Weights of a small mixture-of-experts language model, trained from scratch on English Wikipedia.
Size: 12 layers, 54.9M parameters.
Training: a variant of Muon for the experts, 647M tokens, 9878 steps.
Below are experts of layer 7 (counted from 0) of a mixture-of-experts language model. Rows are named router (the router's row for the expert), gate (a neuron's input weights, with its number), up (a neuron's input weights, with its number), down (a neuron's output weights, with its number) and show model dimensions 128-255. Each number is 500 + 40 x the weight over its row's rms, rounded and kept within 0 to 999. Numbers have three digits each.
After each expert's rows: a language model's description of what the expert responds to; "gets" lists some tokens that make up at least twice as much of what it gets as of all text. This comes from a sample of Wikipedia text that the model never trained on. Tokens count by the router's weight.

# expert 9
router:534506508404507509511474440528489520474555401414496548416474476458475474517511450455471456542547546489471528491554524507530496502522514482530539540511502548436526491526458463537435512510525465502519509478439481519461485550467440513525547497559522567526566462490501461475527505494579509492473502532513466511487508451518522524544485471544514535466549557463532471477575486410510529507450
gate0:451515507510552559517433531520543512477526502516595527505517530507504551437441484486511502457545458481473506449521476541462487552458517531514530516527522489476463413518516539498540508505478470421459554481461495556562509503560495484468496398465514577539552533514512481470509490501511522520549494505567484436534488562459483515509472545532493485555540489495546506451430551505432515557495
up0:470468540506511538551499438450444462460503577553489490526562523430512497465532466529522489467511460471457490485530568492439498497542512465465467504542492526541480458476514518521579462494468554465476515476488559495494549502544451455464511469465481510591496540517527441504536488552491591494495535522473592513461524502452513469459465463498481516497472532489468465470522578475556472554420
down0:502518491506528520450481490594462512454485468431492482402543537531533524528506556480547490496525557529500460520466492494529441442559528542531537492527559492505517502496503444476533516393500484480528559467478496540501534477492496510500454499520507443470495492542488531434521537510470551468431499468539489497471447518536513506527509460424409466540480582454496454531546584559432509512466
gate1:475522448474555522510461548573417436444558521486493459418439520488497459557440424586522471421441517504521544510442495528463489540456518473517471576447509441555503476523477474552567492533489550540495446518537491511536540447484481452442523521520540537491531437457423474516537513444482520513569516473590520566460520489539418505547488522513557415548547485491468508508523462456535428484505
up1:542457568494474478565506488473477416514467540518529533511509545509446499494483477528585481469407440563508442529568418484508450520423543503477469504592490501470472506451507520558455483447494490508542440494440526551467417547465482547541477452513532512486451494537476509540461449471540545458484556524448469470496567569574519436494515525510510474485571501556506486480500527431432467432507
down1:478512546491523456470475510439492443467506531452449497529515506524533471499528508482492485476447540489451509534545477456528526442409572582519556519506433521528417496486551542496463526447582534517446485554480470444501421589466491514538477481538459501555488549494440519500447498515492548448554535488489505526514477510548505416438417500560483462563507495479493448516576510434419557548454
What it handles: Adjective suffixes. Adjective-forming suffixes and nationality adjectives inside names of organisations and topics, such as Econom-ic, Leg-al, spirit-ual, French, European.
gets: "ic", "ical", "al", "ial", "ian", " and"

# expert 2
router:550464423484573528516460490521490461518510475448488487496502543476505493515496443483516511490549503458528495483407471542516449537489423545494468474544475580515469520538485485509464505416521502455557459524494553506590497457457441475498537516522435590559476465497517536451470490527519478469482512455505444508471573438508510589526508428494477458570468477524537426487530518503502492448421
gate0:489493510471571514474428549495490493502512532463418507433547529492484496511502505515555550475511450498484533566484531582490501604502454529507456417509458537539482441544565542575514427472444532469517478520502517527454464388565504580535511436493449540528554479509480429470497506493549514551490461496563476476583487507472566476578507473479420545466434529482439530547527521493484451516517
up0:453498416468464517482517512519563473506531490502567504480528433472510529497513436518446539489499523535490476436480471475488458526536464534527519502526509472474473539466447421514480520490488445535499544494459505521521545602497516443534489584504531483534534550460538483544512495458488539452470538490416530489468532455546471470485428527478532473532582547484545529467496560507527550475549
down0:511516481498511620431570503516488560469540572470469543474505442511502490480494521465589540509492541532539547456449556484471468486496527510442538456514512510491494507422523452516530533545416468423474462553474526411478474524474577553475418587488488500513483491499489494466453415434531521501472493540557560541495498565532510469491493475522500558495423527461497525503456456436498504434534
gate1:428491512449474487516513480512484535520499541469584513562541537490474541460556500491466501508571513448540455501512458575525482490509523488579481484481498528490448506545518514488531500521473538495503428484492457447558521513473457525543467505490553490451494497528556486429453484529460501524440487491483536542500437586484487557512547507474448449482507493510574595461515517416548491533553
up1:518508524517518476480539542444574465438484450457450539380509496490526527595529555554479585511434504528488547506525471527478503534505491496507536568479497496506536519476554472520509515462489553486528517468462481412458442528503554448501523525538509506526524534454469533555582487482536495481521505490509440485463526424532517509508494526512528470482487451441502470506543563624503530476470
down1:551494464509508430531476526486460495494471508502545449533582482514445510471468473513484460560580525506505545455427422454461521563527527379451539471529498550486495439574448547523508522569559452477502511550476549502462502470439528500558564506507531515547503506497543554478526496535494542532533514482427553551565469516536531481407504469506494484507478502527495519406428498439499496466568
What it handles: Word-initial fragments. Opening pieces of split words, often prefixes like comm, att, cont, m in murdered or manslaughter, plus bare spaces before years.
gets: " ", " m", " h", " d", " f", " t"

# expert 15
router:521427518460484499468499469598501479511557473431480517511602482455485526510558449466521408531527549516528564571444557479535467551525365515505460483530499448433496476520449558488536494456488425483469465562485545505491460536490515478564524521526445559486494516552494524500457452553562542450503477471533542529449490429512524479540542507432568490503501526513469497492421535502594541610457
gate0:453456466540418503524399579444465519549512518450542546510469517499436479533518491576495517513447522440550493476502484586537519473514422474527506451538452494514466506485524595541543498461488519498524488499575455517482496547520502516547407449555465509439479479544456524481472512439528461564488559456543423509468473450504544464572546528467423477432498503468511561511474531534532507524471
up0:516495441500499504486522512469578519429486510477516546488518603484546516459518529500515474611516553538551500531517580542528449573498443510548448461532515490489532529528509373569648515546557547542540559507486499509451514442535497532534478441488485567517460476531441497510437488498514473445467522492514508470482495461485558507492581471465536541458483482441567520501479489484556523480478
down0:572494504550486561519488497614466523552481526552505538498492483486589616439523577451424465450531506520577488485474478418487501450446510478521562485480600499541503479499509564509522484496486477493513518491565563519536494477510550435534494446549501488408446552497445460369489447524466546468503485461460452449482463423482466482530482525459498488465537492447454525462492515476535526594532
gate1:529459478567502517534523487461466535518411453491676494494516482526448585439444449504517532418542520437527433438462494496470509473460503527495484532496434492475539488476491494506529422487508456521529500484538465491456534526484501492523523540521527496478478444542533530508454448572445481486508436441551482469502479493505550489504475538506472471617543494558520582566534550481516478529542
up1:447467551495502500530524498509438540551534513580506471527484488495465555489505532472567503510439504429527505458564524443558529525481430481463469472459508510487525462431483488528517546542423552496509487524490460445485554480489514497602483479478569528504455427499557503508501533531486531517509505542513479448489473485492479451451450468519549480604505470571471398557486500549539446515455
down1:612546518520510477510429479530486454533515584486537504509531530464469533447529496506477542452459473572501460489618550503445497543458515488485483462469468470471440505504531491568481541493542486525460472523557415438522489467499505503503556528497572493499491502513535515566477469445447509512510510495529497501431555496460634476477503449570471503533521486515535456498492512486595477479449
What it handles: ri/ro/pr syllables. Word-internal syllables after p, t or o, such as p-ri-est, P-ri-x, tri-p, prom, ro, often early in ordinary words.
gets: "ri", "ro", "o", "ra", "le", "x"

# expert 6
router:503537461490510553527469518470451523481482463393487567493538498493465469536518488510511458498493546510525494477511560485539486517381463531484486492549499520452495509517457497475485520534511537479479442447455544566519479497488493495570540518529463496524535472532535481439513494504528480497569532484511410471449521435466502522525540477470486476439531494491520533467495530522561501559400
gate0:458500485563552458497522510580424508456539508458504510492541481476480488554462524490479438472470493471523430598482530504529531508497487507577496453514520550578394516520487496482477485485542502470556581511482470483462477558436474559445452488474501547499492439498526456512430471499502525497592540523575548546480498499473483433547497450484523487530480538557525481448516564458519440415408
up0:510500520478580450488481463530508485439453528519484475515530500452448426510500544473488508514538585537490469509487606498442529456503524475535483487483534527461418556553476487520495488572453551460483519498536489478404522472537483486519497507593570523555510530514478488477516519452438537508455441480544526514497543471465509533480467517492428470557574550491490493460449488494527501499481
down0:462487503548520434500494501484547491587458466579432484490492527521436442547452508464485477489569505458507502463490515453512502420395404512531475463462436464551521527498479436462451444476502535526508527458447506469470448491473522471495594502522477532618519506528498522520534519535441513543460508547516432497493533463436414431490493515520470448444520552522515510525479479428480520515479
gate1:502500458485413473507491562528480556414480504471530510487476546475570454484542511496571458540533479469527484467470501542453551524371453464491553493536519536458526491514456486405531502549513447460583439433537558446588450511471557536436488475408442571523502473508508528458494517474528506537425508531567509500474457478489485498541519436499513538477556519492522536455456488535507519577469
up1:505502426588574515385496473483560494484502448459503520477488486477441541425503476490472492474532503538481493570477507504558470576507507578474579430457480486429473485532537519496491466545560449451477498553465476485444510547498550453518509500519459480489537541471431509440513533491471524537600513519476517447474544484515512481470505501480481459508506454446463517533491514466544488511496
down1:472450513439572494449540474442493494533429537469487562517534556431451558462594554491466470544415607530473458550501474540436556509483529557483508497493464530499474496439491537597511579394481533509530478519459519472591482514539460489472500572516528588479491422553454504406568498476470471510524431447534488515511548455534499470461486499516492503508434501514513502486529498489428488484531
What it handles: Clause and sentence ends. Periods, commas, paragraph breaks and heading closers ending prose sentences, plus conjunctions such as but, where, until, However.
gets: ".", ",", ".\n\n", " and", ".\n", "==\n"

# expert 11
router:491440452456546514484456404563534451501483447490494536522523460479447480423530477585476399500522537546483496500505537507517469474473530485550456496525492520522517490541431453507445472532586521476565455500463558477532495516487495488571510523493482537464511455548465460463502513469553508479485473463490454514565505451502427576460482479454531472506526510448486518453453471479609453572416
gate0:478468471464543438541570390457548549535474541508475461496453548493520509488480574469511545486496510501511458505520491504498530535497428543578397525488523541538555484509499500513538491477485466421465563546526509495546567488559525466493511436435526487457514467398507463481455487593434530520533478494565507533524487555518582474532416535483502521481498468507554510471519518519534532445392
up0:580460463450453480514567465436509463516510555502541532496500525586448516484544543508451491465529489480397460429513490496516542488562462562490487568502514468540565548512534562431519492526503517489503584553515505478400473516521505475486415532518569543501459575508497494466513497476530526509510494524464470516469403533458446537572511557479496454474486451544511483588532515453537516494508
down0:530493511528481478515490545553455556497556482503566539506504409531479417529488530463413526546504524465535549448492429542522384543440460491549471478506477491596504467463526447523525478498498446445520457535517405504440516507450467514520527480500516492517512510540472464521516542495523459476458443487454539463545478561411481475483582523511548373534551508480569396462499532495462483472526
gate1:524477478425505524562469502456489519562467499521424493561501493564537552448453521510568497462416516479529523492454493463496492518523460512568474588555553474518544503479481480483487565463520595473536536523489510511483479523480521523522479474448447506484508503520501534495484419514510528531519504468518467431533508545513491473539427455455439502540415535468479504596532468554474474440555
up1:457493504497460543509514527473558469526490530517498507459533506530596556524460509558519483459490567478486440473506461500563471603457509474527478429472517524551556468536452508494508522563550490493553532513512609504489458535429595531487459500488502518533572548530493609521460472559486537535508505478492513489469493524572509488500494541456384473422499479439445489465520440488512459521528
down1:439480445540548582471586574446501478426482518500466501523463449490516532563538585510494516555479473511534486465542481468471568568546484443540571484481522477569563525528549532460519453472481503376558495443519505561460495416484482483467520535440576473478496413466529494468561505481478523484534445477515462488545492504420478463468509522534482564510541564565495394508491522505499561484525
What it handles: Spanish-style personal names. Pieces of first names and Hispanic or Romance names and places, often in tables, such as San, El, Jo, Ju-an, Gonz-ale-z.
gets: "a", "an", "o", "ia", "as", "ie"

# expert 14
router:486469439481494452516508502542586519506563428409492498504452404529456496487537455486476477507535539502467558568468491488514478524517490518580539511482503458529526500523483517532496545478524430521547513443470538496518495489475422462547562479501524586519540485569515536490572496482497546453424432501553513519477503493504510540478469511493503530460542496530582532480476527492552468525415
gate0:486425471544553552476474439525469480510478422419550469522502497482518536547484517546485497451459500421479442522490540532485436495554531580557523504464504493511451486456481433478534504478527517518473563533472546518462504430565509479510474466465497465519531394466476542440545519434519507457467502544440477536549531525462512507480488530517489507489453510509471493567520452529547466529515
up0:573466500567510495485502468472560491468468479477521466485489468503522537528486482506451514493520487479458504537468508506476507513542515607509533507466463461547445480472542427452522532495534482464470520507465592464498482481576517449483507476551487481541513473480489572475513497435504513443440483524477514487510485530446539446488483521474502400499523521440494509492533545517513434490486
down0:465535495443576498510540515496530494521468501560461441502496456476486519613473532500450406461482501414492446435398470505516466493554506564512485487425440431467515495515565547436553513493502515504445472479483585507541487474495579485496524497534461574506503511430501420482497554473501464471563541517512484508589542515487519413555537506423441429466460527492514482476464510506470491498519
gate1:523470444532576557505509489465556449515505524447465441431554460474462458495489487491547468465490488430478609498509499541478491564463519547538487511478499477611466491510547556443579531537552475485511512549518488491435478450504493470617550463566499522472534439486520486492526493481451541520441456492551507483538479487456524515485562561427526462489552446451539496472484457498497532468470
up1:523538519457506376520447567506479524502587519514497556569499515553488526511555498477454466499529520520514418487545525439504456489602525512446507523461545493424484508528433447530456456451515540513466532425494529441515510484545495564435450544539553453466538487477502451517478564521531501479527462478485502529446525483547418452500502492528506523502471573487504536514517465537551496538527
down1:453518491506521485485489511499458547507474513459484506503609508531497516515561505462489556465483500510438497418472517562470569532445577533457495512518489475446456567553468557504540502502494503529549533545462527434547529545500455431550485448480427483486598463511598521520517568519471411470537512513461536535510553459482516517552521533532533487450525481521519528509423617491473446528478
What it handles: Articles and copulas. Function words like a, the, was, is, has, became in descriptive biography sentences, such as "is a teacher", "was announced".
gets: " a", " the", " was", " is", " as", " an"

# expert 5
router:514497460518501503503454489457470524437509531453457529437404498518484505501542492496494510554544479485549511493463521482501490524477524511481514472528504469464512622474424491526504469474565519411553494515430532546504501547493508507487554490497480505526521504533487517485560483567492515482498463471605471514468541515486541545518525499469446452500460568536520520444519522465547480514430
gate0:462506576382474457478449500446505517490432507522548533496486474486508454413503409562498463454491446471403518537445494532478534490463534461467520491458525509525557485467490453509485474515483522550476512508456579463487509499522517551444523464547464556500493449563503499604459485508507444539462458545513515506499484481460426491491446443495564495488519506451519482511550431480509582401442
up0:493566458471480523497452470505509555479498485476502475483452534555501465470488523587543540488498469583532507537535510562485504540477487486508531488554502527631414475504441512491451503520539483498445512528471490504470553515471500496465518535493438542427539490544495486522479543550457509561468479480501447425564512461555373503560452462401494531537501531586557452432457501543507529391447
down0:453483531526524510489493528501518436498514535490465568510456464558565443478453426550540549425490470509484500500503550514506504476504414535503446480541480479479522446482489513529506486497404490469500508468520466487527524545474520512491487485497431478440497479462482523518495465535531514406483550536491483442535466516548524455496584536500511524518466538507530490535466554530510519531507
gate1:522393479506517550486490551499513527555500534562477511456517442542461460512488529545490593450455500501536525531527493487406519555539447549433465538516461500486528554484473530592469509510512571499457505542537507453494498495503471443519493468481472531584486476428545497561482486472507494420486516599554502522464525488502533546554590494532436477479462487495452502503471498485461506511528
up1:501540479570477460468522439524537556539489461459457480518545518483542492485484511501453476497443493504450496468456524436470462452433398445505541489547479537476481538506481482450565458515571501514478539484534476499489583465511539451544497470424527435486463484453446430480493463556514500512470507397474484496572560461555437551530402579479537470493515474515565477468473665519544465473435
down1:476480504554460517491509470489502526482532511459531493531456489473475532470481468447515541546517456466548501547466437496466429509581519501495532456476521427408450467489511460513507467463540507521511500502506396473538486424499483529524491530520533512476535512579521485479483538499488449567466491414523464472503545541480462436516445517467551581502483511534413482444445468518472594569499
What it handles: Capital-initial word starts. Single capital letters or short capital pieces opening proper names, acronyms and taxa, such as A in ABC, N in NBC, K, V.
gets: " N", " K", " C", " T", " P", " B"

# expert 0
router:495465474441556544525505524512481462509584461455460554546475466468463564507510521463544511551523538460568502527513471556503538511508493551549540515516472478504544540479503508489534496469482527495522489520447577477468548562461446504525546534541465573464569418448450442412459481484508503502561457476526459439435503465559542583524532539516469502453533459523572528479436482498520565610489
gate0:490402499524546475480467439529475426469485470483525521422457455468482485478455506481479474534427524481419546508460531500545456483492497601531520530485492559524562523498505500524443526460490541433492507487521463494511509511504491482490494521527484465511506496522517435525474514526502449487514496560556466476467512513532505468523406525475488491549456479534560563525491459475497588507567
up0:529579535523464461451487517543577544535492436461555449527524557554481492537505516550514601487500487599516507518461488566491511508480603491502513485490459525440522480485498445577483450491510522519531584475433424525514536531524551485537485462491479496492490445467523509496525539589526522462522512476547434436480512517507495471468527467465610518523518446474532492487529436530508459473565
down0:522553518512471504509514502501504494513507509520493456493531482490511512498454569512478490517493532379459460528543506517561493471484532494474490508448503475469500502491533562505547633428484523566491588492550598491512511415479461512519437461493562491476570478508490524449499540507403446557429540523571426551481489446536515511475434529484511469480548446557505481499499513560472483484532
gate1:573583524449499474512540505517523492442482568509524512436475517512370489434516482534543458524462527373487421560510510535549504511502506459583458503462525527485493485584539459492477468548589524505502528483483470505516551523503430543444564533534548555558483467427501568473476481480437604462508477509524424491541494472462539511474486533472518473488558561564494517462561482496491459469459
up1:477536492531557451499483502447532479448517480553487451501430530599614484549460493567525503482503521522499504483479458440480471539516471466486511477448507518467514590545511447516532539441454472525524552531454436474525510463546589452470490529547504534389460511457542524519501516510405496478491511533482494516478519439497497490432481463479506527475558487480505546545502459476537445443493
down1:506426554479475524507431508498520480468536463489520525446423475515455452559485480481499515518467559476458390505475441504519511506493520517547541497503463427512468441522464580549527551436489560444511487503502523487549475576486516470476433508581547552501548535475536490547455422564433489481548492466543527481503550543463472548508459483487422507532517484474522470531494491475495435501526
What it handles: Short word-final chunks. Second pieces of split words after an opening fragment, often in titles and names, such as W-ow, W-ing, sh-op, W-et-land.
gets: "ing", "ow", "ad", "et", "ight", "y"

# expert 8
router:524490498471527470534548406495565532493476484462504501421513476452415462538585566454483533535481529479497508450503460442504525563459486484529455514531432522535536540481439471503446495497536523449534561498450501571540471520532525473488545545455474496514476455510588491504470466546503451541467458494509516469441550508509565487490462483486443568483497494495482545438467559496537488573487
gate0:445479413490514505485455497552523550542517471469439474433447426540436424445468548566481504512546514495554534458522536502397540462477522605535552456473539512501528550436544485557458503464483519437536520493506487507530548508441478443514438437546493449489488533546406544555528533481544516531467516509536522555503410440499513489521562524474472477522486541516499460527540441476575451502499
up0:487556422417490464500462475517440438521533514506470457477516497471480507518504441551524437561419434482536547552533477512484462515453440457501367545480538568530447459520440559453501497548486452516495532449512498484471489574490539533491519477479524492508438527569532501495439605490492525477521441448452474547466517518473517526500542513508485564530481557410533517549468506524530570507490
down0:430498518535429530443525497467463472559486474421489462529498452534420515441503442472531391445594488489451505515545536520452484559491560512480494426517506501506462571524499465545487489504570502526497391489506531574495446505538513554452428486449534482568516505516484500562470510481549458450460456465484563568450495436396472412499419488469496427548494454469483457546474460465538496452431
gate1:480570518488521439592503470458486473508449472443466527496521499471559495397568516556512556464473503520515429566497489477498560510460527531469554500536519520549424554468558519534466499538560585515510500564468530497560547480535447534525546541516568539465538473489502462598425546549470535506515429506512577521388543469416541579510506488521482552438477497508509488496505493463484490527582
up1:411476557509461442484523480452498519497514467492477509468469443531555471445560442535443447429487463533476539578547498503478544459567491497440514485478552520583498530509502485575480576602536456477453471536505523492554501456460521530502491484512553518486531482513494512481456578454519500431422499536584499552532474487518490528544546474419484563472493457568506399509457571525482503477518
down1:514482459495508454505486509519522474484454529528452468534508488517578525466581478453602460516522494486476462446469496550441553502488450467542513483446514510581472412541508488485481419370503508493503500469526501483515508458570443493489541472481456425546443502518561599475458437556494514489446500508539469480542500510535514493536554499536476464525539511443554510443512517452525438424511
What it handles: Plural noun endings. Plural suffixes and plural nouns such as s, es, ers, ions, ities, in vessels, races, goals, discussions.
gets: "s", "es", "ers", "ies", "ions", "ations"

# expert 13
router:579471428483500485514462516581543514448553513413477496539517511496503485463480523521557498490568524490503557512493436459502466541456444540497483497493463534518534586515524455484444492515523463514537558475490512495522526481516497486543546503488488485512510444502548498453488471514547541541519538505582380525437508472544485513566449428466523480463455483487518475454520569482436517526485
gate0:469521504516561459580481555511548516503569498475571554476458532461542533556532507506503545499502486482571519522454429480582545542487450445479522496480483478536440439525423456538416516485512479451364509499482479483519505525501562584520531468465497515474414469541462544509500504482529497537515518512455494498545473483567447507388465515599490473461405503550418459497479511479453498416470
up0:538482499532461490461452493537454544487472432537547527474442476513516587483566533419514511500534481583428514542503516364514517507528477506518569544453471507506622525461573580511469512575439528531553503466549475452467512518434462537454487486486496544443563562520546465532483498483564473530505455498493550484495538537467576501570431475473496472537542571519471512499607465562538492470463
down0:484408431544472533514549539515464533480539506572468564572533487542508476463478529553483477537460448453472533510520489480463477504453585570489560558504530500523432480500564535536496512564602495417580505501488465456511454457424504432521467543496462457475477485451528541495434505450461546533470495477514507491523466547448527554509445527394529514491459454561521549510498405401535513523465
gate1:550493437438512545426466512523557516542483551518554480388473462456541515504443559518439521458458527445513432579517505524517491470461553518482454471523447543469539505452440504476536456503530500515588491548509515533506453597480498447526501476512485548522550471474534441490477498502505431499501440460475531540494483546480491495479509536536422558508495519529520549498485457470434528442447
up1:508468479458497467452528543474446478520496450571473450504485505479569416476527487535484494636536502527533451532560513507532493519495516475493533468463519518584513410542511521495542538536463451546526515452542434444572527493537589469467456496572489422472566502472476537515480473553405519565512491456515431449458501499521507502499516518506520453452474473436526539481515522526413490478508
down1:505488456553504507545548479502523487482439548452433584494521458526578473542430465442467472490607478496566522473534525520498495547468496553542503492440506504450515540462539489512536490526467493527426529548578475451520455452486537614563502505479498465516540448503431491542451501469559474524524487571490531408451472472519483569477474549508525509509503446515483533490460429525514483495422
What it handles: Consonant word fragments. Single consonants or short consonant clusters in the middle of rare names and words, such as Sol-v-ang, Re-b-ellion, Gre-g-orio.
gets: "b", "r", "n", "g", "v", "c"

# expert 1
router:575535423521508468489515463494548429445527482435514497494535480496442514462567448491484486548525549490597543591476459511512500490544509497529466535485429487491538475517463480526492449564572536474526485448493559494566568518492453462509507477512530534475565530492503505452474551534533498452524502532530461453444502507509543481471493512549425458517511545525563484458441551513534478493470
gate0:431531462466498449590525441534589563416493459505556533473447532524517499520522431572588535524520430594497495452578510524578436538476499443485548490506513494465466488556542450509526528500506467505539466509492547446459506528511481547494466472482480511412506455558453575516416460505451492457536524492509562458516551535503538455462508530469461515505407486528501504547413484503509505562460
up0:587400532551537592414516486494457419521557517444434511482595513480531505496490532483501530459480549448503567518366514537447613533549544496497514530527463492508487507523498541595503555466519507564490402484492481504554458478523535464506424475492469490489515561542499507568585507446586559480497509510525456541508564434472482570515526504518581513449429494430483517410483482519512512428494
down0:476515498470548501524509504597498501503481524542422503518476467478494553545525512497545441522552525469551498389601474580450499552506443484527541558487495518541544539506566454568520494579480474566562502521530509515513418527485417481503466564503496499505514515426515494535490534517578448539386504575432524479456475493551453501504434478493484494487484540552494503468487400464472474462523
gate1:575517537429440434444513464456450574527501507459495558560504520459499528461549471543458512472507548483441466512527466452433509478497528489500584442540528433498431480463496472470513518514474462498513497479484511444468521490524505503510443481508488521458460472436526543447519478499465535448483496485460472494532555485481518462465520512413465482455503510510483524571566465542582530506426
up1:495497393531518539489483459558539548544555501541493516380542505526517502477521502452511471510453477443505491553436514559508461551528525516471502546483457486494588474480521494541525512583514518514442481573523458572528486471520533478545461573502495543475536479526467523534427490518520528521481523487550544597481488530480481536457522511604487459523441477485481468443494524523415517471557
down1:552522447550522518532504462554545502500510485504409575565490440416484515465436523509541541481480418476462493566439424496512549535438490490446505511483524514544541475530520483476529554563523479439459460520546519498483493509441457471510436392512431491489584461475530465546548451499564454480479532519473494516433458524515515484495500415544495554531528449420493474561496379456465451512485
What it handles: Infobox and list markup. Line-start markers in infoboxes, lists and tables, such as dashes, pipes, heading equals signs, digits, See, Born, Preceded.
gets: "-", "\n", "|", "1", "\n\n", "2"

# expert 4
router:520511442514506524470471448538461535479500423423461575538495484448489505527561508487524478520467495473542530489564526537458494512421465471466485506546495536508502543519504503511495467523474472459510520508470517492486526485466486421533517446486458536504497462482549510472556451531552521493513540509515395468467524417510495562496494439471505498486499505478513543456514503478512473531457
gate0:465439512556614480556562531520551466526586520435466477537465470421535547566485471525548536511504528559482518494456510570523523510505455482491482450478537494524490545537476498488499518463528516492532593480527450513555497500484509473544480527565528477494487490490556543530551512450534541530523438465518561557499506442534533541487455482489484517414514588559502494487507451494524542464486
up0:499516571569558513484485528461541521512545497460483495512484503568611540466512418495541488465519516429502472474458535561507472557446490509494513456545512464450493520471495411496509545546492489454448510463494490519464499425521538453467482499463573508441503560491441539469501511445513552565557409488431497577495537460560583554558484505462516532489456399523494491508490513508564479458527
down0:493521505509508565527551516562519440430562512509455502548467431503500539524556549550529562473477425412473527472382568514551494483497468499557511472446475495451465504522469475435476507564439530512493501529479513444475496499517518427461479516509470551446537503492486496461492519553466479447527499533476565452553490479494522512483492523482544394537559516442496480470433475464474533411517
gate1:410496524534437541530534598484454483558513519479510510496473461441553472534465497448500524531511505549462478476414535522459534522504514443485473489491478489517523458501510392492485562417602477474521485515512577524471534402587595470528528567544455451483508476487560461563497561490432510529536534558526484528491547452488416541508416498468512461507464470519552564477460482467539413502478
up1:508485485487524495520551434473563452522503500543467514593567442595450455511531438533448441512484491500474539500464472548476559505555447455551494530465505532507566480493517509462497442484471551506473504427467545502541601444458478567541511409480494510528494541468484566548475472520485477478566479481533494524503597561462442456484492526525523491515516574485462493485495527503536469532545
down1:536460545439516517554493469488583475498476425574466501492466476506490534463542471479448535497518436525456560401551481494514538500492548488536482435503568449474486483457501527475481479542513489505529580517468485552543376486440576517496544510489428465525468507561529503448515479456547506439532564447516522547522558595476504540527485465459516501470447520416482540492492472461540515429491
What it handles: Table and list separators. Pipe cells, semicolons, commas and dashes separating numbers or entries in tables and stat lists, such as "| 47 |", "5; 0".
gets: " |", ";", ",", ":", " —;", " ("

# expert 7
router:522511466493505432546453512560516554504522520456455498473422455453421452509519474525493489506457534504494549496491433505509493471428489455496461530507518583490563526491416521510519521422504425428453548536443541526486514544522444483486568551548529540501493461500540470465472464508578509522433469494502449494492477401504503534546477526470468575453480540493565565445457507463504552552515
gate0:461486532519508462458432488497490467549500514454498480528438477484518489512468591564524514558450480509496543494449517406555475531520476535471519526496451448527503411493511547467501513453566626496468440511545530416537543510572564487496587439555476475443505535552512454435490533533520480568526541529507486535553554498599524470456479551482521485467511506481501504538484522455508488517483
up0:482507514547506444511544517517459542562540447545473512475547511527510436421453476462502505463528463486632441478489517573497540535551463488529465525487495545457488516539531462504530524529495386470443447469429457565474482464488529518450493506423478483562469520451491518541437462442499496408465506540577514465423451494476505551519543506520527491554520537489481519466545445485463426546479
down0:480472524584488455501537503550450435494532532498502497440623502462507477482496492445527503527541417492470518491554549523557549417516513500483491404446500507500545525528473501470546494458477478505451527472475572543362493449523450525504512491467483463482538495481564484489545461496489501457509398458552456472466473492471461535499526513495553468500511557525518531438435492451494498538497
gate1:484468502521465445534484481531548529496518465560479463526510524463492488474476450526550474499451536563466494515444487454543499452466502511544508526518481525534550514509486499472487491520468432485501557453536565398511499461459517503510505552493526527585546522498540501513445549469524498564478464547552542557481529442449472598508388534478456489489519514468522399504537505439459528484462
up1:495581593507470518532482556541450509441467500488495547497436603531534520505542522510514444552484479440519576545524520492432499503504579497521508512500536561526515532527592476483482510542486592484478551502460438542513523459519503464506460473523419553495530534500512528497477493525525523486490462503516447514495479579498542483483522554454525519574457410517479478477506447551501528518487
down1:507475471513494450422490517506515508532514486511518510519496526519475502472458450539504480516449500502508592501466524397478459485448471551431499496475511476548567444440473460567577506450497475496466562425460508450492523471506482524457537607520516512508458438499442401565537521476524513463489473564495555532528447461489542471487455551472500449514495507496504462496490520513494483494522
What it handles: Verb endings and prepositions. Past-participle and verb endings plus following prepositions in narrative prose, such as released, located, signed, twinned with, deployed to.
gets: "ed", "ing", " to", " on", " in", "ated"

# expert 3
router:524516511472554490482419477533493525524531432422507586524537485525499469565543501499460490525504482471512509456531504519527521518450420442516521488582453546472511538499485497458489420519488482466521445459487513508451494515475409438480491499535481525506479464514507466463527488516554529501495513450569424482453520455500461501482510484483484458444467501490526503485471536495483452553468
gate0:432520407524452541494483501478507540553455528520568465498550482520509468532483443499496510569549531499452510523461506541591472492534505518463499479471512498491504540428561511457551474499570433462564533432546580454529488577451497536490532542527507485511469467486527495490498447490533494474446518541514527506483491468540478450569496525472419444593478534478395540544489482467505450469437
up0:556499472475458479471498473577501536505411516469450520473475569444474483495531508529404494520446525474460516491392530477507489468549515483551495528458515530551456504481497532447617456487555519460463515529474486480540536527446475488476429448502493534492510440480448546443506472443556450501538503508502557546511567549540536456509514517513495546506450410461455493500466475521524372459491
down0:466562489558496474442518523418572489520476477437476506489497501444486486526542495521391555525430456471412550516522535485494553495499476491454542557555491493483455498446482544500523463493517533547468518515454549446546455518446531506467474515481451440522452512488486562482519438465566496498480513570447502480447588479485555470492524448499413554577496507531514473517483498458455499491538
gate1:468521475479523487443517499481504496529410502463476502530581439462477570551501494518566447416542548517516563595512467442511501433450538520546459494461546525443521472486505478586511500480535484515535432459558439544487477554463514461456509481501467499496559430525508525479469501490505519584517486570545493454538485496515541520476451493444456587497456520446455543534493484556466436542506
up1:526430490485545522550427505509516520491603466447500516462513602555529463482542521452474460500526501450450489435465492526473512465547467441519553550518452476489487528505491502501444542537573585447452564573540542497465467454502524538487508556529505511467527476476494527503520513602466443543502515578525532528482517469522474470506478498531602481474567479609527473485496473503549512484535
down1:496499501520510439511426497481491517485561468477509422507494526416566519488540414542452530580574550482453494434552527442486515572475490492521534544492583520494517541535482490519473569507499512476522506519471488509565478562548480459500501522423497528522543540487519551473452581466474506473518503530538467516536508456445522547492493517503421581518501573499489503447449528501566543527496
What it handles: Roles, table cells, years. Role nouns after nationality or sport (medalist, actor, politician, footballer), year prefixes 19/20, and pipe cells in sports and election tables.
gets: "20", "19", " of", "er", "f", " player"